From a checkpoint of a small mixture-of-experts model trained on Wikipedia: 941M tokens.
Below are experts of layer 2 (counted from 0) of a mixture-of-experts language model. Rows are named router (the router's row for the expert), gate (a neuron's input weights, with its number), up (a neuron's input weights, with its number), down (a neuron's output weights, with its number) and show model dimensions 192-255. Each number is 128 + 32 x the weight over its row's rms, rounded and kept within 0 to 255. Numbers have three digits each.
After each expert's rows: a language model's description of what the expert responds to; "mostly gets" lists some tokens that are sent to it at least half of the time. This comes from a sample of Wikipedia text that the model never trained on.

# expert 39
router:161149061126130082120132152116127163106155115145109091194101089132165166120149105104131138098172167132170118147126085078105114154183138101108138065134136101143165109157101143151116091098091158
gate0:172098151103122106084115142153106106096104116138160145124156093119146136118121077141167103157171165166093120126160120130087084131145136183127112105109076113161070142155063076102125095157166105
up0:135098132143132189104136135133088111134114081119133110125083109082214108141149124121139118093179110118143103128144127155010175116084144133123113169157089093163184119140125135155148062132120152
down0:144138075192146128055142149141153131123152098094114134159149097106165120188139111127096164126152180151159165091133141133166133094169108115134162095131206185165116103190131093182118087133104107
gate1:115086115160196083144057133083148154111178121164128152164050099096128114159125117132156148111078126141081034175123112172108097125145161138086103123104094150131133083133151069184166125050104101
up1:159093140144184101157161147108175141110128107186142098116169149096163127160099134154131146130167148212082050123156157194162150206206140152122133147150172084103141111165086140144147155097104110
down1:094086071160143151112182124173165156113145161139156203171109058129109113127058123114109127115102149150157124144093143155156161145118166177096122085133131105160141087145191170173153155091104101
What it handles: Linking prepositional phrases. Prepositions and multiword connectors tying a subject to a larger whole, such as part of the, of the, such as, member of the, within.
mostly gets: " of the", " such as", " part of the", "ation of", " of B", " member of the"

# expert 44
router:149201123193095097106168170093112140127178107124076135167079099107161129079181104104053154072152143148214087132147076056149154152120156125132153107179124149157099124138074131131087144077100155
gate0:145169067096108128105123083119074124113116183119077140125134070171090165112131083137079124104086112080101100139171120084061148104140107127063150131149071131136151121140120113143195172039109104
up0:113154115152124144171120144118061147176097103104077155090190167111136132172090087162089170069130089112083133117143113087112136124109132167109141154172101181088129109142114119055124168110140107
down0:166125099094086239099136137150131132141089153119147142130121153095104150151122131125153092139168169130055179112111144164077171111110144112060114151110182153124145093117173057109175098147129182
gate1:147112141052066092178158136131132116142137101090226146137129132147131142048085112079130102113184098124133084145195136096086113149130132113159130101140077164143161119121148123115131094107101117
up1:108139152121091146208147100099179101152181097119187201105123126160126145101208069143126062149150135111123091141155157107119141116091113096152114132140095119130150126107133115096135105110059150
down1:145125140129100138190166175140116101116100133113125108096108117163178125130113125065155172134083154109159108062138136140149145097179105118147147095126154125127144162184140160167141085080144070
What it handles: Personal given names. First names and middle initials of people, as in John, James, David, W., T., usually followed by a surname.
mostly gets: " John", " J.", " James", " Paul", " William", " C."

# expert 36
router:174145151181109128143143156106147140118163085114104115170087086102165165103150114090095134121141146170146144140142034083100134153136181080133158137162150106119177077140113168139105102122089169
gate0:179160155113069111139130182105179123174192117113153119123112129115106162068207129053120141136131187123057122151163117122174129156144146096114095122143129112169142104136081090130173106129136162
up0:099138133157184118119193131165143212127117169110135095100089122146125137158156192141160197135143135129156087081138094087130129102089143152130178151138104182064176136123198174143157163074148103
down0:162115190111136124136083059170142110140119110129157153124125133054143108116156069103136091153051107142109118142076119125117137087101141122169126157186134088166139139134131152058143091144152104
gate1:150135111112122128128103136187130168108153099135135120132107156138082150140094182116152155143123121137061167163128104079148153127108117148174102127089089132145041146150192100131093156088109111
up1:132125151117162113159127124162152151113218153157102153115126145104136175201129172126135105166133109160121171133076137050136090081077132171083154120083045096083145181135192112061092165144100093
down1:093115171138136156117183098173148195090074153117124075156159120097193062079093182139134106108103164145101088087133118095138168187123116156145118102176090103166088132141120156157122049071139104
What it handles: Surname endings. Surnames and their final pieces after given names, such as Smith, Atkinson, -mann, -sen, -ová, across many nationalities.
mostly gets: " Smith", " Jones", "ner", "mann", "sson", " Harris"

# expert 56
router:191147087155094099145155174079111164090188114070095113171101096098147161074142119106088172109142183165166093181142097116094159154147184121166111131166169092115148046187109145155097101089109138
gate0:163183121093117128160131067144166165164126118134127203133171158132135122125137105136123079149129160092134101066154166102101166173128088102072145085155189156143171133081101154108123114092154155
up0:141194157155125138191171158127168183160140101179130172103165110141106150092118133144143120171115178130129111079163148143064122132084072144087111101125157145084117125149114146135166129106165143
down0:076129118149162139102090135162093168144097206119153107047122122154106126179123153088089125137113092131169148099117108117118137129116089118076078179180105129128165123169139111106116167177156136
gate1:117152106069154108201188092198099046118150087132148099123156131158113144164105099179113138114147135163200055108155067111108168100166167136148137153139191087123120145131153186152122136127188085
up1:103102073138154113148122068079144184107152143165114093123162138104072091093145170096022062173110086161174120165254074147088133120137183136122113086074125137146120136089138149114107155255045132
down1:170082082157091121106164133098141163164096140140125128173104170118140152115157134089120101121150077088120166117147169116097123147072119068096085132093110107102139164139094098095066125128109151
What it handles: Line breaks and quotes. Line breaks after sentences or headings, and opening quotation marks after said or says, as in said, “.
mostly gets: " \"", " '", ", \"", " \"M", " \"S", " ["

# expert 63
router:150173095166121104106133152105070141106128093140109074168126096154168177120150095084066180108140144118196119149129114124076148141132156112168136104136142120158138071142114140155112109102099177
gate0:146126151072141079130211196119106077057139106133123090142119077110135023113124075151138111094097110143210169151142128134126094080149139126140197131119107129107118176182111203150107170155190082
up0:168116117145169101122108150121153139104135132145089109096099120109178077145149091148124036121092116115175155117129123132145129078169122159109212071128078150133161170167083154141133156124157120
down0:190197130118099111125153127109100098108129078100112150108111136150105130172150133145124109113132159089129148135106128139143126113194136113110185100113095153106122106114154095133115093163103133
gate1:092094082064110105134104133083130121125154143105134099119120086100110096113129132164075141142113101134145104120111109069163154124150099136144125142193163110108223196147172146128104165120082182
up1:150111132146120108134140135124147110109121138112095127141099154142180185110134129093184072090161129154095206162194069173126138166150138088069140111084115179180113117102114135120160100138138124
down1:114091059135119098136150120089160068108141162214178169154111106079144119103133107132139133127090137161133162100108165163145106131087156087085142125108135177112043161105118162119123163140143138
What it handles: Line breaks in infoboxes. Line breaks ending entries of infobox or list fields and table rows, plus field labels such as - Species:, Personal information, - Occupation:.
mostly gets: "- Species:", "- Species", "Personal information", "- Years active: ", "- Date of birth", "- Occupation:"

# expert 38
router:150148066120085122116133166083105143091129086112089125190097061081147148114168079140042144120156154147187096170108116078073161164136124116134136082165138112143173107131106151159105076079110169
gate0:102045137099062112153126136171192191160154125149131053133137107129141145126120035060076111170192104151163077100138131057088140115121152189173101121209175099117087129100107124158076082152086134
up0:133060139105101136159138125137149163146116129172106070127135108174143210126131045033108102138176125116166069122130119082054187125139106213175103095210156119088116127102134150109086061149119120
down0:139112109150120153102130108105127125102217150137121139114106106129127126168099152134175113127165097167147138083143134143149126091148161145083159122107138134079101109197129125146128139090142073
gate1:166195091172127180118154120105118132119102119149124103138122086159167145098138201135105139149092174099049086109115120086097143126186147118153124150168132129157167114111080171131119131076138156
up1:099079158089105076154121120137134125093173119091162153149130132137095098134086094091177130074165127164148129170147108130167090149059115127085141106101133090156119121166179146152134117161112104
down1:144108102094100104112181045068064132155181110074077200206152113151126187115166129145122116116125066120123104142081067161126085139098160125048116066146109151113066126134170139119138143128099110
What it handles: Administrative place nouns. Place-type nouns after a proper name in geographic and taxonomy stubs, such as County, district, village, Township, in the family.
mostly gets: " County", " district", " District", " town", " community", " village"

# expert 5
router:173104091117107075088168104117139152089150113101092114165144055126139136094138120096112175089162162152150082160181102087107139152177186121164167099214137082123161122129119193148110123114120161
gate0:131082163117099094092142096135163051113118135153177161122120095078147135127126143073110140163167145156128100088067129126136111113144169107148113162199134083109165109124162054091164136162176124
up0:135099154160129079091135123083135066077109166134153126142108157100190144116105144104156122150186052172130084142112129111112116087153163108152177128159130101140178101115162129146142128152163112
down0:163113091155107132124149138154092117154155191082158148125120095109172151124124125176127122094122121167073155115166087175109096136122121146102179143133112128114117103139228079139129187104211133
gate1:110125114119058125131123163098131177177083138084117066139111063146132137029124176075121102196089112132091152187189137135117052102162143111130116115171123134120099137133126093104127159139156131
up1:114151160067151132092128125133121105077195109166151176109127175114106078132143074162156191073164157088179089095065110106178197176092093111146163144078145148107181142122115139178139070111113129
down1:102122113122110153167110094096119110109141084112112117228113109092193129097147176173159091121137185096126113150096157151165131137112184135119128115145140129090106183175056082131101105132103166
What it handles: List and table delimiters. Line-initial bullet dashes, table pipes, colons and equals signs in lists, infoboxes and tables, such as "- The", "| L", ": S".
mostly gets: "- S", "  -", "|", "- The", "- C", "- P"

# expert 12
router:186183103162099103103151173118073136106140116132090091176089080133152144092114094065041138077156158169165107129128109120084173154148158113158135120158133127148133116164090133149096087106070169
gate7:125132117145160131094116146120068129065155141124137167102113072177129186144140148087136123102134144165132116128152143143113165114098126125241098122097109092106112117134133104084110140144174160
up7:167090113118145140168152148146156122190118185133146091104104146076122155105123107189069099191093107156203118153143082132122098020189134112107140189155133105088202126090146140144099134157113135
down7:134095117181136152107136036129123117133092141084158126162185092125186078157088147120089169133101154158126087151108166149126123153053191071180113153164182135117152140077072176166147098100070083
gate8:130090103177209111144131196092126101068139117072121155161135092160120131170133096162139097107120166123181097164139109137143146110174179139192185105124107152138130144155157107100029104071187101
up8:186142148154152201132127157138149161106091115061127149139145078114128128122169120133094126070090186040222157158077124158128124166151155095145151107115135185130177203157145093110075155109169158
down8:119083132140158123175112142092130127088111136146129151067153159153170105149120137138128124138155180107130159115161132191160188161143136176088134146126140216118134113167157140110107080146194041
What it handles: Political/ideological adjectives. Adjectives and suffixes for politics, nations and ideology, often in party names: Republican, Democratic, National, political, -ist, -ism.
mostly gets: " political", " National", " national", " Republican", " social", " human"

# expert 32
router:162171100167094108103122151091094134119152093064109097186092107117147149108179114119133133103144156157133092114180077118099172136128168134142114144146139138122151115159084128144100144098106138
gate0:172139121133118101118144160127191137190129147067137162118086137114095136155166137129136162090133115151160201102174092089127106067114145098096133089175092151116110179126150156158124157139137105
up0:135146130188075131125062128138134123070167175104197077150182142170095135142123114099146164134132170071107182140117132134112081104118105094082098115090160129118124155134129109119103124137143112
down0:180100160183173120172172132120177120127148142179084089096102142153157084107146111101130180168144100193116109095132097159108190168113202188160145165114180124147155096136158095186110058156119128
gate1:157076075081195135101093126130116130119057086102110086143129129098193116125182176098097134116124117121118160116099092163146149110141162140142130118097114112085176139123103100172102113169145117
up1:091100088184063118117172149163105148168124087172164140111085147127104137156108138148147119157098166099142071132103088134140165101182110177167110218170148076167138076156152132113186149121130105
down1:100088138081089081104090138196148135164186112074136140158122121106171100172058094137136114066150145084089124101123167117196068130163107137164122089097140150119153148143177105121115163163184130
What it handles: Verbs after subjects. Function words following a subject or clause in narrative prose, such as was, were, had, by, who has, when he was.
mostly gets: " was", " were", " he", " had", " by the", "ed by"

# expert 16
router:147162087128120096124169157100116182111148110135101126197091085131163184121160122088078143164151165170142150132145073080108149151154161089152184042132165083152148111117116092195089122111103187
gate1:140094147132121183166122116146105098090139058153150160129075146113165164138127171165140070165163146135127105133162149146144158181153108114156152132167185111097136146067150132127152171134078154
up1:135137178102158159112117135105113150135159173115121142113141135096135081081197106146149081105179100111200121111134114138093113076162129140121172169176108109139147161107139082138133199170077125
down1:133151147133187133057119121158148209135120074171152133174058076119074122132108137121159151146094125146155127212134124141165195133164130164105140153085114093176128150172157119122099178150139137
gate2:120142086110111147107138082136122151166126145123099097119116156190137109122176143163153151156060130092115129096104155043154164126156126096119111108106094158135197138135165089125122094081129130
up2:135129138164145092159131151118129102134149074109109123142140119106109131105083132095127084083158094138159149196138091177074095093159166178170102128169126120100024101133109152085120156126093137
down2:148119103208097161109170147056119107104168127152140085161166094120103135154123133104117115121111110109135153199138106162141094166099139094083128184160155115107096144160160144152085113070114133
What it handles: Prepositions and copulas. The words in, is, are, was, has and 's right after a subject or verb, e.g. is an, was born in, partly in.
mostly gets: " in", "'s", " is", " in the", " are", " in a"

# expert 48
router:162160140137092087119160156104101159080156124109097104170094066092166140086147093086054164086137131141196112154165062117081122125123162090133152109155167128141160111171124136154137115102147135
gate0:190128170155081061096152114131124177113066142137070142115111166103143126215095104151119157071064117133121129118123221115136129108122111171152144111114133114135146200143154118138159141031151089
up0:063123123069100182192096141166171080133187123107171083127148053124114121118161148126098163145136092120139134143174140124141130132131137068150105138162105131096103173139140172183101149154130168
down0:161111071152082073091156102063119109100120109070123178126157119137118107157067113149121102094109100092164146168070177113145162108144060137147096121175129179129165129131134147120104154119196136
gate1:127117134101131144137135141129131152150140119092115159112092109074178098056136120053103126126230172097176087115125094081114154116138076136069157116152110119107182125142093134131137146149145136
up1:110110135114145144126082111106097171144116172104110172100162110118143081080096131084130150140157141100188073087110094077070140112107101142122108121121097175126147097101119085156118114130143108
down1:156123115169158122105143100131137108108088116055146131099170151096119160123136171191172137135091153142100167141155134142138138043182097100124182120077125138135076071093127120091109128202144123
What it handles: Line breaks in structure. Newlines and section-heading markers (==, ===) that end list items, table rows or paragraphs, before bullets or headings.
mostly gets: " ==", "== See also ==", "s==", " ===", "s ===", "s==="

# expert 60
router:157146109177090116134120168041117166074114106112121135169121087081146165096176100135105131080144137127130114115109112088086147145123133105132191105173169099161221078158113147148109127109085144
gate0:140134149074134095081150086091177156081141107090126173151151185112109126160125119127085160103155142155130105152166160145109073110112118097142096175146158187171124142126118143193182135111072099
up0:159169104183065125131124116160091113141140150117083076093088147148109127098128127078154129165075151138085144088165095074199163139132152128120100092140146123153073168122133086134131103169192165
down0:130102110101118096158078141141131141143113116130112127065165102133101131125188156105075101143127133106105145113149132128053096156165159095149158123133080128124149214064106139090138163100101215
gate1:109102165129160115157165127129121099109139118134135119097187135155147128178111107072165172124151077168169162134133101066097161145138112097173107163115137152108153123100124101120182066088146080
up1:126141125124146106123073170132141160089139188146127143168083123074149146114114170141046140129142133151110088156167162116132106116103141164105153104128120084177085154134203181144122159137138168
down1:105144166117102151124149110125105147127119141167129106177107130095119075065133117094159178134184163113115127201162137120146094145056215095086127094160119091130089135156091075111067088156173178
What it handles: Place-name endings. Town and city names or their endings, such as -ford, -ton, -ville, Norwich, Warsaw, usually after in or at, before County.
mostly gets: " Clark", "ford", "burg", " Gall", "abad", "ington"